Experts of a small language model.
Experts: 32 experts in each of 12 layers, a softmax router.
Below are experts of layer 7 (counted from 0) of a mixture-of-experts language model. Rows are named router (the router's row for the expert), gate (a neuron's input weights, with its number), up (a neuron's input weights, with its number), down (a neuron's output weights, with its number) and show model dimensions 0-127. Each number is 128 + 24 x the weight over its row's rms, rounded and kept within 0 to 255. Numbers have three digits each.
After each expert's rows: "mostly gets" lists some tokens that are sent to it at least half of the time; "comes after" lists some tokens at least twice as common just before its tokens as in all text. This comes from a sample of Wikipedia text that the model never trained on. Tokens count by the router's weight.

# expert 5
router:101086151137112133153173145117117171132105125131125139100128109104118095115123108155171094151088148124132127116150090108131136134128117118145113121151127107151150132149126140134118101138082154152137166115097083109110156107131132120118154153113100151086154165125105129092168111151136124115119101120117144108102205085128117089138170144093136152129061165140143156109129148131132163169145
gate3:151102161124141129134119185161127121141161105117109089107122121110152096143115106122134114161135112155106136130132146057133145121165096141136118094108156134169142099144116141115113135138124090161155148120156127121126118136140132130131181094108108170163113135144142101149155138125167148128126090146126110089142111137120172060141170104149085117090127161143142157117137154073148129151108
up3:127122109177197155183182135129128068124114130141119130119113145174099069127151100145161099071127127113120142150140150102139164117136142146110146108153092137124131109113103116118147130128143123127124157132134096156129139139117120134159087090163087127149145158150150112119137174124142176133119129121126123121144134129131163138167120115142141135105133119107173145130100103154177153106164
down3:147149124123095146120089129131136105098100102087166130139141128114159118128106139132112119117150125147159121067094148116127188136102161115145146156152117060126140093112132157122092107172168079116135111107165150171155121100195106080123147121150120104143135129102128120100126143118140125127121137123160096116108148126152131134145134097150091172137135106148174142131142130098123112114148
gate4:142099102110112073126159109140135174129134133089101087111111160141139095126110137122116119124114103106098161162147111139115116116132131108128131119122124129161154132195100116106098105082156174114168156118140120106073136103154152103143098127166114098106157083147144120142126146123137087109135122099106128109101124095107191104139116113115091129108093099166150134121132159118108102131122
up4:094173166161084153118148092145123119113121169113113080072123147114129134122137147126154094136118100102130168142120114137122114169107167154140101108128111150098125149134119115122096159154115139127137193123133122161100160120171091099144140148169140143141160139144114126109146149113095134188140158129114118132145114088120116162138162148120078139153108116130121110125148111165121160097099
down4:104126122131162078129153142116098158136116127102167105099112110091160096084110111126143124132142151159090116160129151126146135130136144119073164139135114150129170139123154102136092095145121109139137112112148140160134159099136125159104148162124095108128112124118108152116109152139105115128160107090070115193130106122199169138152129139134111155143132116099125136163141129119163179115141
mostly gets: " Mor", " T", " Mont", " Win", " Cor", " Port"
comes after: " B", " O", " F", " T", " St", "|"

# expert 8
router:108128130118133106130154168102157166117123158157124128128148147095150085108112076114121149094092078122136140136164111126095138106127128135123163142152109131148176149142095119125091075123129163129106150124118103124143128139167150098105139098141120123132125139157071144111107126166142127150162166108108107068112117082122121103125081151108123088077110123152154116102129124140102155144129
gate3:104160130123080127133167178157117123134108133084146118101151147128104145150135108160112106156131146162127112113133142120156144160092142157142135148118070095115121170161126136136133099154118098178110106127153100077106111136123157099130136139148085121124122162174111141088140114157106130125111105140137125116123137145130125120150100156121088088176168170168172136165125153149149123131133
up3:077173106076074106103139128127097139143122136140128142141133116150127158130147157096120124124154144142136158096117136164166125149100142119136141142110081100096127123152113130110130093114128122146145111138161151143097159096198154102133120181196115113127125155175117113098116163112119099128117145147151139130158119147128137140155091139136105098160141169184151132128134128117119130102131
down3:151143129114100174100139118127101104128097118111136153133085148162109082154162138151131105155131116119112125122115132086114143148157149104086140140091139118111081123129123102072103103097145178137131107131156164114134145111157132070102104144132154155110109126142129146135126155158096094076140128146154095171129132121118068096138153162124098111156149126103139127080145144129139122151120
gate4:127102120132139145133151165090098137097104157124102118120088145078099116127150120164101110133109131099154116097180139171111121156141087112175165147146096133125109126131175103112127115175143149167122120151080082160152154152135137132128138145096122120111127133137112159134147163155154146150114093128109105103114110096118152107141139131107095119124140118127129099205103148106148114105110
up4:110124113171106101114105130175154154108104124099113155133102156111133152085134158138127138134167122102141102146136123125135130114114113154138065100132101078161141073125129148047048114118136136113104135127099129134141100126165112143153125100132130136126130114095171146097115141117161158144122105135101144121140127130142121132124164132106090106090154133133073143118132152108116128106107
down4:120163134072107182124171130068132112131142160152126109155122159127136133149129103109136149147131153122132133131139129113120165162115156132120155131110113153087092120124126097145133168149141068108138118142111105129137129149100123122145106181115125100099152126118116145071148171135091108167158113115130127195149122146131099124122111109115144109138112072133179138158145148162110107126139
mostly gets: " Ra", "0", "play", "wi", " such", " D"
comes after: "s", "-", ".", "um", " Sa", "us"

# expert 3
router:103108128178138083141136136127165128157130162097121126097158117096107114131099107116109164141123144126119155114152107058088143120184095151110130131153112130156160118145129167151094135111117170127112133115078123127092111165151191124117127091138116159085127149142114125109124153113120112137152123118139101082126136103148111159146150158135108119138112117148131153134143166151189141119109
gate0:113105132117148090124123125142097115138146128116148090131147145136088108155115134139122095145124134095149135128114105084130159150152162100174129123149131085113171136126135144093113092124143165151145167141087107120155073115118145136094147118145152109159181169144130158090138134139093156084129170183115122098119199151142106094155129125141108143121105139139131093142139124113133106145127
up0:100127108169142114104141142126181090135085127127140109155081092135066137125124145147117154124149128115146152068115132098104152124162106049144133128139174102129155156132163168144159133127160150137135106134082136114137134109122144165129131163155160166137142135150119124119091165132115127092133127133099139141154149116081152130107130141125144140109113121126111074145147150136099097121117
down0:103128149123125110082129126111136062150127135137102112146132135162149127169121146153133184150113130131070142100100169104138145112146131148138093118153121109090143126171172108150109179137102179140180147116135154110138108143140149176200138145130142123158135120119131133125119135122132116115108102124148162076106116129141113124107106110131170136138134108122127143146085121165099111148154
gate1:127141113119182129121147136114105193128154177151131076125111110120127093124128108111118131142107129111102145145109122149145122146162130104144172082131124097108130108126060105123146066113128153110103146120109143136128104132105128056123116083126163102130109126138135103146111140125122189096106165142100102114100140088151154146100119163134132171107146110141132118151124126091121141127118
up1:142155105131132152121132159131137131114144155119127087121131164129132130106079136160125150134126132135135114153176108119116124130160108164109156082106153165157157113150062120145155097122083136145145127173170162118144109129186165178126140124183154096142110111127155144146148146060112114155126117132138167132086109142160081151133111118121145142133115124161113121141127141101123131121124
down1:134161109121153163138159146132111134158138144201131092120120155132151134136142111112137166162163149143151122133129101175162129128128085138119118108131098119147118133114141096151160115160133082142157129141113163146150102150117150111149113146129104128097095103114145062172119091109149096085195135114123169145149123107131123120118121123177085107108149160143124148137114142100152143134143
mostly gets: " of", " from", " during", " into", " between", " on"
comes after: "s", " of", "ation", " in", "ed", " to"

# expert 13
router:113089127135091151172145153135144157129122131119132117122134113118160078090101097131125149171093139119159140109128108136136170105143128160126137139200115142150165140131106122138086128132093147098126147115122122134102103148140175118098148133152094102126096148124111100129170153149135134129161167150146142105114159122162115149125121204124096137108117118137171136100115096123179152154120
gate3:126131107105130143105154128143103109112114124111135136148145149117156131128095143171187141142101106148101102119105107145142140138142153129157135152124122096100124159124084131144110100186122106171096134096108131107109094111142116103134138158122114150137166135169105089145126096136146190128105111091125099146143092119137104129136146163117126144094155149154171114141086148191125074120095
up3:108075083131111109151154130146110081150121146146087150129144077077118170113129129115114132146115118130173099066138093157152117153155077100095183105169098109112131093117122123139149123155124148150145125118113145124135158100124138160142145153115140102119100134125120109162133122102157113105120120144115147142118094177122110147175155116140149118136141098157134139096126122137147095099101
down3:145146140140151109138150095089120107121125121066093132119137112117132159148156109072103121100152132121129162146120166130093123111124160168113137077113157162106077128149104130137079131130158174148138159102150130100141146113153162120109154136107130158107126141122139093160104160154130123118154115102144108114164088074163142155095131101138125114140121148105133151139124082103138103095127
gate4:137137147134079120144153120131193132126125130148122141112142191121142137108148148146112125112117173122148122131106119135149140112140153112105137161110111117114147137164126151125149128141178130172126140121149105106107149110129142096102162156145117094123105155117096171187119204127116124102151158156138108153159130089148120072074138110163155108131120109124101183111130110140127129124114
up4:128119131116122162170133102124106088140098158108122122179109148145128137110148142138113110116121101150130091171123147105166122091144122140141157176099086112116133113145091138093173087143108133147123135137109141107116169179120123140102093120140137095149114150114139107124125121127076144079071111116130147118154089131123092146092133088104084116130140131125145117114127099190107123124098
down4:143140119104136117101123090128146102152126122102119128099146113140150114129203134101140112120111120172108104144135174126165154142103149146099157123151105170142132119146100109127119142172108120115155096111132138202186126118154075117132147097128109155154126105151126106173120108128130115110111157151132153147127099092177136149088139126110153173142160123155126114110110162109129096123131
mostly gets: "light", "ical", " own", "tch", "ck", "mission"
comes after: "ri", "ra", "li", "lo", "i", "o"

# expert 16
router:091129159131144090128138132109126165125098159160105115131151108105124115122142105112129108124091171101123123122155095104115138071168087141128133138193132097175165137163141161111119120109104137151086126101076082145119138136127138131095109139114119153086112157148087133093129111143143109146127117102104130108112169077112127090132144152099109097109116125166165146126119161136144129140124
gate3:155112166175119089143139124118103168137140126147129106143166135135136139144117148163112100092110116134135119142154138070157132128150114129103097094153160131116150107153139130116139131157126125136092131095188086126086105158138116138143149075149077167148111115114157125127138135124079171114144119136106118125160176109131146124122160123062095104118146095136130148109147123167112117156135
up3:133140170190132088123176119111114193137151113149084102118151123131122140178138125143109142122110122082142116114146144107162129119174142142108106134134117174095128126105137162116144111148117152107082125122161102132096110125126111126110135100095105150121116128139159136100161117126098132161137104128133127109152185077122111153137178135097087092142166152089122107131118126126150118108146
down3:157167108162111144130128133135114076154125133128148090103106125138098151134173135137143134111164117134113150153143147098162120152142117128100101117109126148121161158155137164101125102169127154087143132107098069128150124154107112141142133094157114137126176090084138123149145129123141147107108144104143145121123117106138139159129165136089094098154163121118126177129074171194146139134111
gate4:109116136131128122131105117113095123172117111124145104106120129077162144164081120148176141104092146154099144124115127145153149135158145088130148142158111083149133096085135150155124157138131129148093132147165145113131164101078128116122125104101134177184129169142131161141109132172157142123159102138073112097125145107124125146147167126127076154128131126127145113123098128137126085134093
up4:147130145138076082124131115151146096164141111140187144136096124105100141168076194131149138111091103134121162151096111118165146149140148139116107139133085106106131150106169137123144134124107130140149123123111095108129154130103130123097120133101126173155141179167119125145124162117108132108098097143108104101150126113120165124126154112171119184124120124131120121175119164119170120145111
down4:125133136160135092191113094159133159126099101133074179139114090113132138139081136109138133101116127150138162113193102128125124112151124100119133131111126096125133170120147120133147135116133143110109139120156100124114126142113078107173151123115106097144158149095088124135133113112128138112145147122134144129111138169126202131103134105198113138147130142135111135096101121171085126152155
mostly gets: "---|---|---|---|", " Saint", "|---|---|", " Jan", "|", "\n"
comes after: "\n", " |", ".", " P", "|", "---|---|---|---|"

# expert 22
router:116123154150112104142161157102134169125125150118120133094178135097115121134073125133120092101102120134155104162128133082117190141142125140108150136164112132109164128123087103142084123120121110149111155093140103097091098166156154082091161149111133152137126142163091137125122138121092121155165159170117117092123138113144137155136138139141119121099095132159162176131134128118152147153099
gate0:131159140097139182177125105119115108143111147141117141125134072141137102154105130133145161141114122119144177143105105125146125162166140099134140122165140122156123178177153117111099148119073145146110158133134136085141155162135118150121100116116133122164182101099122123152149123172146101090127123137125101107121152153131131146139097174109122129150128086150111096124169111124121191123122
up0:092152167123128113103141094117145128140108143117118121114107085110097116179095140168125097121131123128112129127106098114126113161166115073110132141118120108134136139128122140115113102107101175109121128130137124081105107205122155120158133088155155128166130130087089105138091099174110057161145125140145109136132131132112110159144086115107109146146114134104130120147129143133104187126144
down0:127152103105150164130131129134092164162129134084115106084169116117086089126095151113166111128082127106170157133073118166144172116108095114119066126109113125138135160130164113139109096095142132157135171149127146156128126160099109133118104137123076113152145115177138145138094148177113126107132104140111125148140127135115105166127141162126128143136126136125119119152106117135123176099144
gate1:172104117084155172123148091096131107083159114103148135126144171160128128083111123118139172141112133124105134129137119097149120138140115133136132120141119136120114135122136138114097154156112139178108172142107161123136153089120103111119176086120149140169123145140155099152156117116136155127174121125105123109113099111100122130131139136098143109052144142191142137076126142112139104171149
up1:118122118086159151114107136144122145098120116113162126094129142139119112116136152154109147118102122098072120158079138152129159161137115142093108115135107143108116114143092138150123117166143171154136179150118143133096070179170115149118143127111126113146139126149160089131152105118150122189113132126155111118122118130151197116142150158128135119119116120125094179085127173134128127118085
down1:123127127073083133075128163127164177106135118110104091130114156152137114141143126088156159181129146155128129146132114098136137119124152120107122114199129160130143122128140109137163125129147137144118146102134099172088156088153092124135130122116130138127101135126134117066123134107127138166127143175154092120099120116144159112133119115177147165148093144160139146123130124149106107067126
mostly gets: " two", " one", " all", " more", " other", " first"
comes after: " ", " in", " on", " from", ":", "fe"

# expert 21
router:133112141137097121140117111134152142151125117112152094110106111058117122091115115125087118128105140121132130128152091116094156113158090130114129180139137091149155157166127124136118146129149134125088170104124123115132132140149180104110115151136138155077112131154121121121132142127151150108178129119103052101122134077159166123146161128092121121119103128144135127133105130156160202118109
gate0:121117111149118160143147087119104119123141146100160137156139117149148142091100127161133111131118147107186076115165112173154158113157159116122136140115122121121141107116055111140107149131145160124088128109140112119139151122138173112149139111130113127116103142130099082114164148148119172113137152142127102147174151175129126152095115151161144121125149095091157098153141177168090129133110
up0:136140101113064145150134113142127148083170152111125176154130100124152127112069136142163109126102141133146129145110167116127144162141108180115165115113139144133138129136111140104062155099134131152124119086133109109127132129131159158106150163162090111142172152168109099141163135120155123091136151130129063135145150137142136096120146123129108174115129124134111093136138131099136090160122
down0:147112139151130172102127133121084089140149146145152139117148165145116095151121117127146102117120110147131124172097152111138157136113120102111162152111100088106149114114155116146135127121164095127139114140151142184120155142129096128115109132116139110163086186132159078177155141111155144126131091063112131172130124098114100092175133159149143115118130099136102122138155122152120073119124
gate1:103124124143145118193149112134119148101154114077155120100150119131120109115054133124116101114079120108116123156123106153113107150102119188105091149165140134078134103129150121148096126104131132118155121110137136094092109100140141087134119127090113182131132135086100132115143113106126085109123100132113088130107153077081142115129140141120148128122140138154147133102140144111110130167087
up1:126108093148118082162168096143118190148127090113187143137121141145132124125090178150140139106105144122132116150132102143106101124112105127111086156125143142112132135135152146145102157123138162149132136118111089103131113154132094108135135138157122162167136132113130147112107087137123120093129137112101048133161100133130117126141131113101121150131121135123096152099128184112102094109058
down1:101154125100076110087147143109135112124165135109132152136144152108121140128117176169086140149093153092156106169141143120151149129154121092109089125128170078099131156109147132155098151128118112162123137101160144106137146116122129129138098073097117105137109141129173129110135127144107120101158121113158144133090133123110157108148133052125123114086100137131128076103151111144159125134110
mostly gets: " ==", " when", " include", " 2011", " 2009", " 2001"
comes after: "s", " 19", "==", "es", "ed", "ment"

# expert 20
router:111133100150116126131156130115127155175140116141158102103142143099109124089099103115118099127103121150167125130144119141116182138149107104122146156142128077131180142145128135105113129133124131154084180064134092130099131165166167112117139169118134123104144150136129121100117127103113130126158115149110087101153196107173143137116140145117144104128132103170144137140117131109129175181114
gate3:134137126126103119097099126118129115122133196123140088128094119156143135090115097162142096121121120113150080127170146127095176128118128128145082115134109150109141093109149161080156139127076148150093176141131123125150135155157132109120123125095145073129126191113120124156172135152106146141135084152134160163129154097115120121113115134129107113135155138124089137132088102125153154100106
up3:146092125168092112116114161127169111160135149152130132144114113144155115139137113086143145112123090126130098081128154102140126116103114146106118153126088160140139166104167162109170158122146108141125135142124142125109100154110109142142151144138113132101080126155119141135079162158118095122138144078142177130148110133188155161111141165120142136104114122149071165117106106150159162155130
down3:145117140101118139144107141098137110083118145139125052129123144108183102154116111151113140133180112150120119149115134155132133164109144121098170139094118156131117111117123139134129159123159068135112116146122126110137107102088118108154125157115140138082148149111134100128158142178121142181121152109142137126143126098131172169123146103118078142120098134137106146167096149150166166166102
gate4:126155166124130105114103135176118149130132152155144110139185146056115150171167091088113114148085105158141159118094119150129136112130132147160127131120148111141138175153105109121114127146126131158104146093139131103139090118127138098114164111106120109124158119102110159132113128099151135208145125079086107137116161077112123135128127121131138131119111162129148097130138143089127100151125
up4:136109102112085128147091131131125111150182124139138122136131087148168109145125108113112155119191109174132157100137134154157108122132124119120144091097140116134144123105121131139069141123141046108152142099176159097133140090158101162118128129138131112131159109134173183161131127105111099129141118114142098110132123135132154140177113129135149089136154132144153108126119122132146072108109
down4:130076120156099132094087156105138125089131160127112118103146141129100146107144106171163119133153108162162100155125137164138125149162121133089116134160119157123116169094126070131127150153114146113079161100112179148134101124127118166113105111117149136105137121118109128113148150129112103147174130148114129111141086121107116099143121065090151109093147114138122146165090165117096134137125
mostly gets: " 2009", "present", " 2018", " 2010", " 2008", " 2025"
comes after: " re", " 19", "re", " Re", " part", "ce"

# expert 28
router:125115152145106127140160141140140122132162158088110078122190108097138094094115092130079137147108152153133119103138106121122157104140138180132129158214121131124141142147124154120097117159119114131086143132079162140110092171134161136103132133101139134122117169139116109106165122159109132122148100123117117103103140103144102119155118134081106134102120091132169155111142127135160149131142
gate3:130162172132112122127127099098120162135151161142117135137118154117147117120123115171170130113120109147109166158153111130157128165154069133065159079178127128126114114089117117104117098129165126139168147121121108108114115155123133131137110085146154126077137152092106153153100140107110125146124151159119116109101114166111133104083118107128157141144101116074087089123137103164112132124122
up3:129132159137143115118132146138136175090146199093123158125121184097127147110150140137150154135107128149160060118134142110134147179104097129130112165158087146160107124121168120109134122096134123156110122137123118130148130148122103104107116093129168105087117133139112150146110101187081139130101154125117132110133102153129148128152145141152132109125101151155163092111110140149086146133082
down3:112168105158094097121094115113108097155104079078101138134115126141126169119127144119118122142144160147104185117138155159150134091137102126097149113117141120169123140157132115134133138134122137106092105115113107086138151136118110145097160103109114144169134115115149099154128100127138152106082113130163110092089118110136123109138092144156107157127104117144171163104092089126063109166128
gate4:135101136132093152124138147141108127113039155138169132124172100118131151125136124149104128131133151161145119097171118137163135153127142111121141179151154112177141128149131138126093141122146126192149104113127150108125111157136144147136163151179119123139114104096099161135122172110140103135121125133176070145142109105122135120114131140103103117147089139141107162167137151177130140119096
up4:107114141134143105124139099136136124168135173114111148122123126137122129155182077117119114126174152140136116131139137108134143122155196121163101107150125132127131083152143112125091123130168105112158139105065128129150136186123106131101102155095103138146127120116106113149151165133118132175143148136131101141136158114094157128089085114096084092122125122136112120139092132076163101141088
down4:134057129098135104184142141160087120102113145149134134114116153120160085147146174085134104137124156163109126153104126115116135141192122125129108102110113151144152146136104111137128093133115085107109119165128133139108142086154127140130135098140141104086123178143141084138146157118134145143121105125138159144120117121131068110125151161155152120120157113116116163118198134130110135144153
mostly gets: "–20", "-", "′", "–19", "bert", "н"
comes after: "\n", "an", "ic", "ur", "al", "ri"

# expert 10
router:111123190121106114165154131102124157161104166151128103081141120079109114123104095117108104100067153127157104105123123121124151115156131113147146151123119077182156130156126153110129138154109122148109134083132084117104140141164129094097150136154132126120123138149074138104151111156113128139148151127111090096100162094156130122144153138122102097126105163142164138126117131154119162160119
gate0:075141142126090128133153127146086145122086117131110117169139085116134163096146118080088116092062125120116137124148126122131124135133161142114146155118117143106136112152119148115163102157098166133097142132133136112118162127145137146084109152148141131102100151135136178155126135137133213125132112137158150111124092161152099144118134121149101147134136141129147154166096164174140154115157
up0:111099145121165131159160081155114125138083144135130116123132157070126120119096154165135103104124087155126103161095130159137131166129119131144152137112120172124139115108150114120131123102132129141125131167095128099102119160134116163156113127148140155122115123167119139100129157146092133081162124163134096095144128162180157118141166122153111174115096125110098194154137135130114111088157
down0:127171098114158094143142120129122131129130150102146133147128108101137162125115169159127171091092129099104129133130094140151115125127138088160124086085137122107194152094174124170138150107094150088163124091153121117101144126145142126117096127116093163135121146118135127129156133128144132106133139175101134077117121143111123095159157100105137134149144158074159104106110113150098088126148
gate1:102106161108176127129138104126118096121114154079122132142095086082146118127133131110078109114073120133135108156151156143124128114106132115115166142149129117118117144141135077153141141124127149163134158113127124125142173108158130124121128116099077129092159125126125154183114100103133098149179147104125097113143106099113129099137172122167120147142135109140095169105163099140153191140128
up1:105088158132137116124131159081067135089128150148138083121107115156128121145141123143115117152134124098127108137127151177134125119103129061160138120142102141139138095115128119099143114131092160181118127096169117112089172071152132135165138128123095100121110164089139107106159125086145092172148159131145144113129117116106111152154150151149110131103128152106127134148130159149140161149124
down1:107128100093124105104149120143143145117164094108140161118126197104151132116156161112208116131126131117120114129122150129119126114086099103144097125097163129122194120127086109136159131148142150118107151132100180124106122140178125087141127133154122136128103138133105107163139118142139103148129104105168095184134121085155131161105105108097130127138159115120098148167130120116120147151130
mostly gets: "===", "==", ").", " ==", " W", " because"
comes after: "\n", ".", "==", "===", " \"", "|"

# expert 6
router:126091134136134116132143122152115140133149154118125112109143130135143113114103110117160115136118132161157109114154109087121137089131114142169136113159088102142150137160111163108090091140141181162111157102105088094122123120145148082103113123135107101127149168125102136120132106108130139146148146141089092114112178127145100114149152098097095077136104164136187124129144123150162157195096
gate0:106123150174134106110159137123152124127167156120137124128118159110100130136169103157067144085108076117131079113129141095125157111145110118104152178152099173126152088107112133160146132135173167160109133158104145128108128142142123059125128102163138123120157114111121128134193150147134131137137131132138098096114150102107104136155153142098124126132133108124090141127127144160162158126106
up0:107110134170103119129136174133148131094158133149132120125131138137081136120145135126119146089128058086153091115145136134129175118121105117135134176125071148118157100077110172156119120125164175141148111160162149138122139116127118091124137152173141110130137132155136121119151128119111168130143146132128084090146093154114129138144137155128116089152130146120089153111103170146115135085087
down0:176131101101114114126125112090079132119092129138152085114108116121093135134171147128123135149138091129141101128103122107133135139180115096066155147143115147116114132126109082118161153135131133138136084156114171088087105096108139129107086113149136145131150133124089119142164139154141101117095142113166128169134131094099075076094128101095123145123128110152144118148113121142131107166126
gate1:147128106124107067124111134138108102114127131130131100143145126122135088142091132142119070086135115122145129134132113143139128174115152147110111143127090164172142145101114154155111095137109085110103152120111096174101083137179136185129137128140128115117126171125089148077138082107085113108141151123137161113133135131103126083146129128155136130147113147131108118167179144138133174157121
up1:113110125104159105112138117120144096110112114105097093172164119127148109096146135170143118122165087085112169105159116090131099117103148140096141116128104135143143123091129114218115127084103088148077167151137147151146109143149113135073122110112144131154125137138129150152126083156173162103110117128140128105124131123107133137102142151168112113140087137134122099115129107119108115132135
down1:099128077102136099140100147120124121079131112139092146134150166157108127151162116115126120130164102124132156112156147125160150134120160116139127147127100202126077116136152132172137152156119142079110115132141121103122154131169096138175136127087145098102133112116121162110118095132121107101103144096133112130138137171114117120125143164148085157118091152121128151170140150175104122170113
mostly gets: " su", " p", "ab", " vi", " Ab", " h"
comes after: " ", " f", " the", " p", " a", " P"

# expert 25
router:119136152114102153153165121095146148111126165159128133106142117091125104114128094132162109108082114128126130138173080120108130145157126154109125137132130121159138140144135159132120087144080177154112134108106075085124152128137166122076150156122106142099124162163083120122169152168138146137159135115095106099092124075146124129170109154104124122115090153138135130129132147133164159131101
gate3:061131145127166114169132134112113169114155133121106106152108126093132134094091142080152120112122110146131106139073126119165135179145119084113142174135147070127150125150152095106132119150120123162132155122118088164132132134139122132135130101123191137122167152080138098101119109135139135116146138145102131135107131176155103092107143107091135127092110126106142143107084109107124106123128
up3:131136106099125140131171135095140146143112131140127097117086153117126121134135094109118106103124148089124120155088147133151103115108088130122149163099133136161122104115114097121115118141119132141142163169143082129155141098090147160095107163133168100163144092101134135146151113114091108131122138159119137117123118183139130144153120094081120163118048145120143128090080111085131159095126
down3:157158120122138171110152116153056099166106117181132137107136106094127148147112119142155155140124143114142102125151129153184170186152123133103151151127153110151104088132165134058140120129122108141186142159116164102131141119128134108105114127132106107144086128162162130127081112149127083121109119103171118134138130117137133105119129117106115137132132165132155112114145137152124139153155
gate4:154108105143112142114119177137203124125130092121147122155085113143147101099113149119137101088151112131141138128144121098133112148131134127113138123132141121103142143143146132090146174169163168111138134152103100162123133123144148088129159100099140162119150127133114140129143156196108090154155104115150153117091135095178142133119138130140116133139124084159127115070118095133171120175107
up4:118119100129134150127117112138159140120142114107144153134131149131163134135118165147141094148124100152117168110134101135152106189135189149124072126129134119072137125146150089135160115186118093119115112171149138136095119139120150125145120104128072115133125102145103116147156152187117100152095120142161163131141143137170131130134118108154159092138150110103128105088133162167138158128089
down4:126145114174136144126102131147150146148096111095154096167120142120098138154109151087115129134133116111144125143170121117155151127146151080146147133138127119125173120147135168140145113116090137081140143117148110080125138095112087142090129088114116096070095164161116142136123121099136150158110167115134084140114149137125179101163102131169108126156101107153103133120121161153102167109154
mostly gets: " J", " John", " Ni", " H", " K", " Har"
comes after: ",", " K", " |", " W", " S", " L"

# expert 15
router:106108169129129120147158169111150124167128140119142140105139110122122102128128103134108118132127151127149141125133111073088160133139115144136160166143129109150147122156111163135119089175099153128102130090139077128120134148129151090092164141121132145077137130129084133120147108158149146132149156118075097101076141090128131130168138134102111103105092161151132119141134112169152152198111
gate0:155140099113079077171145162164117117093080134104147101136140098133126100116132157123147158103142147107182124143148101145142116109122092097139102160119140145122115118121151149163115106150083126150057119162121130156144128153115143134097143121130117167142186147114160121133142131136106125169118164116168177131129139138136114151097153172126146152140136126177126121133097143138144138132148
up0:126142125105106108193137090153073115116114109092120127143151165119123101093116128125102086088160138126139106113162102132165103092123118148145123129144162133119123105087155158161122112125099111162103130118108113186130144153119138100101167080134153119115144186110097099134136124136109108155134110112142117145141161150123162166106152159146144099113163164101127137108128141149152127094140
down0:121143168124130117106116126123112129159088097140113152135117107163123159154161133125151076118173083115102091101149139088142126110160104126078152127144191110130105120114142135129104110140172072069133105105122145138132073142127140150137123125125086162098149108125138106145127109151132108151110131121106136107114085092144135155077091116111105120133130137110141152104081134122132152138100
gate1:113095135170107130149154135133144153175096161182139149153114146164115117145132165147186148122137172146156174173117147150155146124117115118121153143134140110110105109139161107104117120168109107122107129127134119105160144178151123126119092108150169145110097150129106134118116127114089107107132093168101163125113157135128124152107116089104158148102111087099105132139111107078159128107107
up1:113105100154123102134139146168117135147121114126144130133131098112187112128125139142121159100147111108160115116130143127066162125115158122128191155115152100145131178178174138145118168118115108145137092135158130105112137168169118143155119099144133112124115133107136107113164087152106175150162123117145171117105170124095082086132106121122086100126144150123139120130108169112145138107140
down1:098172123158125125119174133149121142123111154139123131127130126098127152130122127129116138130139143147137153152125103076141090117151096107116113099144136169119109121074160168139152141113116105142103118140108170077105102087151129162088144103124085135120121166161133161160152109138144138160115136111091115144137106113151135083133134120153169142129154168153169095141151124208118144141108
mostly gets: "The", " The", " This", " but", " It", " and"
comes after: "\n", ".", ",", "\"", " \"", "|"

# expert 23
router:097093179134119126146186172117150145160125173145106116120157120119138127101108113131133147139074123117136116126137095104117166139126138164176151140150081116145151148153110168108124110111107146165101138100121093134125115137139127123112150115087097112119140139135109104138179122173133169145140106134127148070102120108125083118150177142111081133118107158166138145135114141165145152134131
gate3:158096163081123145117159132175144156132127157087133107135107153106116122128133133132114085104148099140116129147132108144134131118147124120151103104164107158104147115169125134140156142158126140128146123151128068132090116116140159127112085155176102131136088106107156109125111162088095138134137125184119127100106130096131163164150126132172101105126122150164193124144133103136109139143075
up3:161134131113092152121119113162143120106148153104075161139123139125120112153120124153124108088128102113112137094141118127151153104132132089146164131158102140143141152118077107145120125132147152087159128193141099176086118111119147131043133140119096117151149130118134124116099108113106126113123120109110147150162104086119111111147064154114121144163109122138178154122127088134113151149120
down3:145137073108116169111133113111109144074127132137145094134160162130144073113157154139134133134103148148115136160138123113128152119147177138113135112139163111116141074122134124113076132112099116139183111159163118107152147118150096124106150139090128105120118143092167125142103096108098088118130127115099094144118156121131128159154070164152134134119121125133147119131180111130181093105112
gate4:122109113122140126122121181124125114133129152116139102140162161130193094151084126154090122112095175104115106116153121128082101111183128103142115126135135119116141127106083127121128112170074142145096114125117102162085091097198145131157117157139096145124147124122103151103130124117138096140140120095139126127100130132145132130145176097089128119119145153156145128104086140132169120100114
up4:122117128143130152121141125144142092145114153098119099142172147124123135133112134158117149169162143144110155083125129136156106114178187113135113120144133150106122095101135126165128164191102088103150129160135102147158097127151134089132127107141111154158117112117135103132140123136087148118165110106148119152130096158138108168105134118105080132145201142095135106121122084096162150098131
down4:105108119131103134148111150146133100121105153131148141171126123119149125132115129124101160101168147148129133102162134071149183149095138173120078123146136125112119126129141151083072088139145079075130084119130119141067150115094117165152139144139162099109135157142131123139129116144131094101132068117135124124122111151103131128124109105149132093115133121134120140141111116132070124160176
mostly gets: " War", "Y", "W", "On", "I", "BC"
comes after: " E", "E", " I", "A", "I", " O"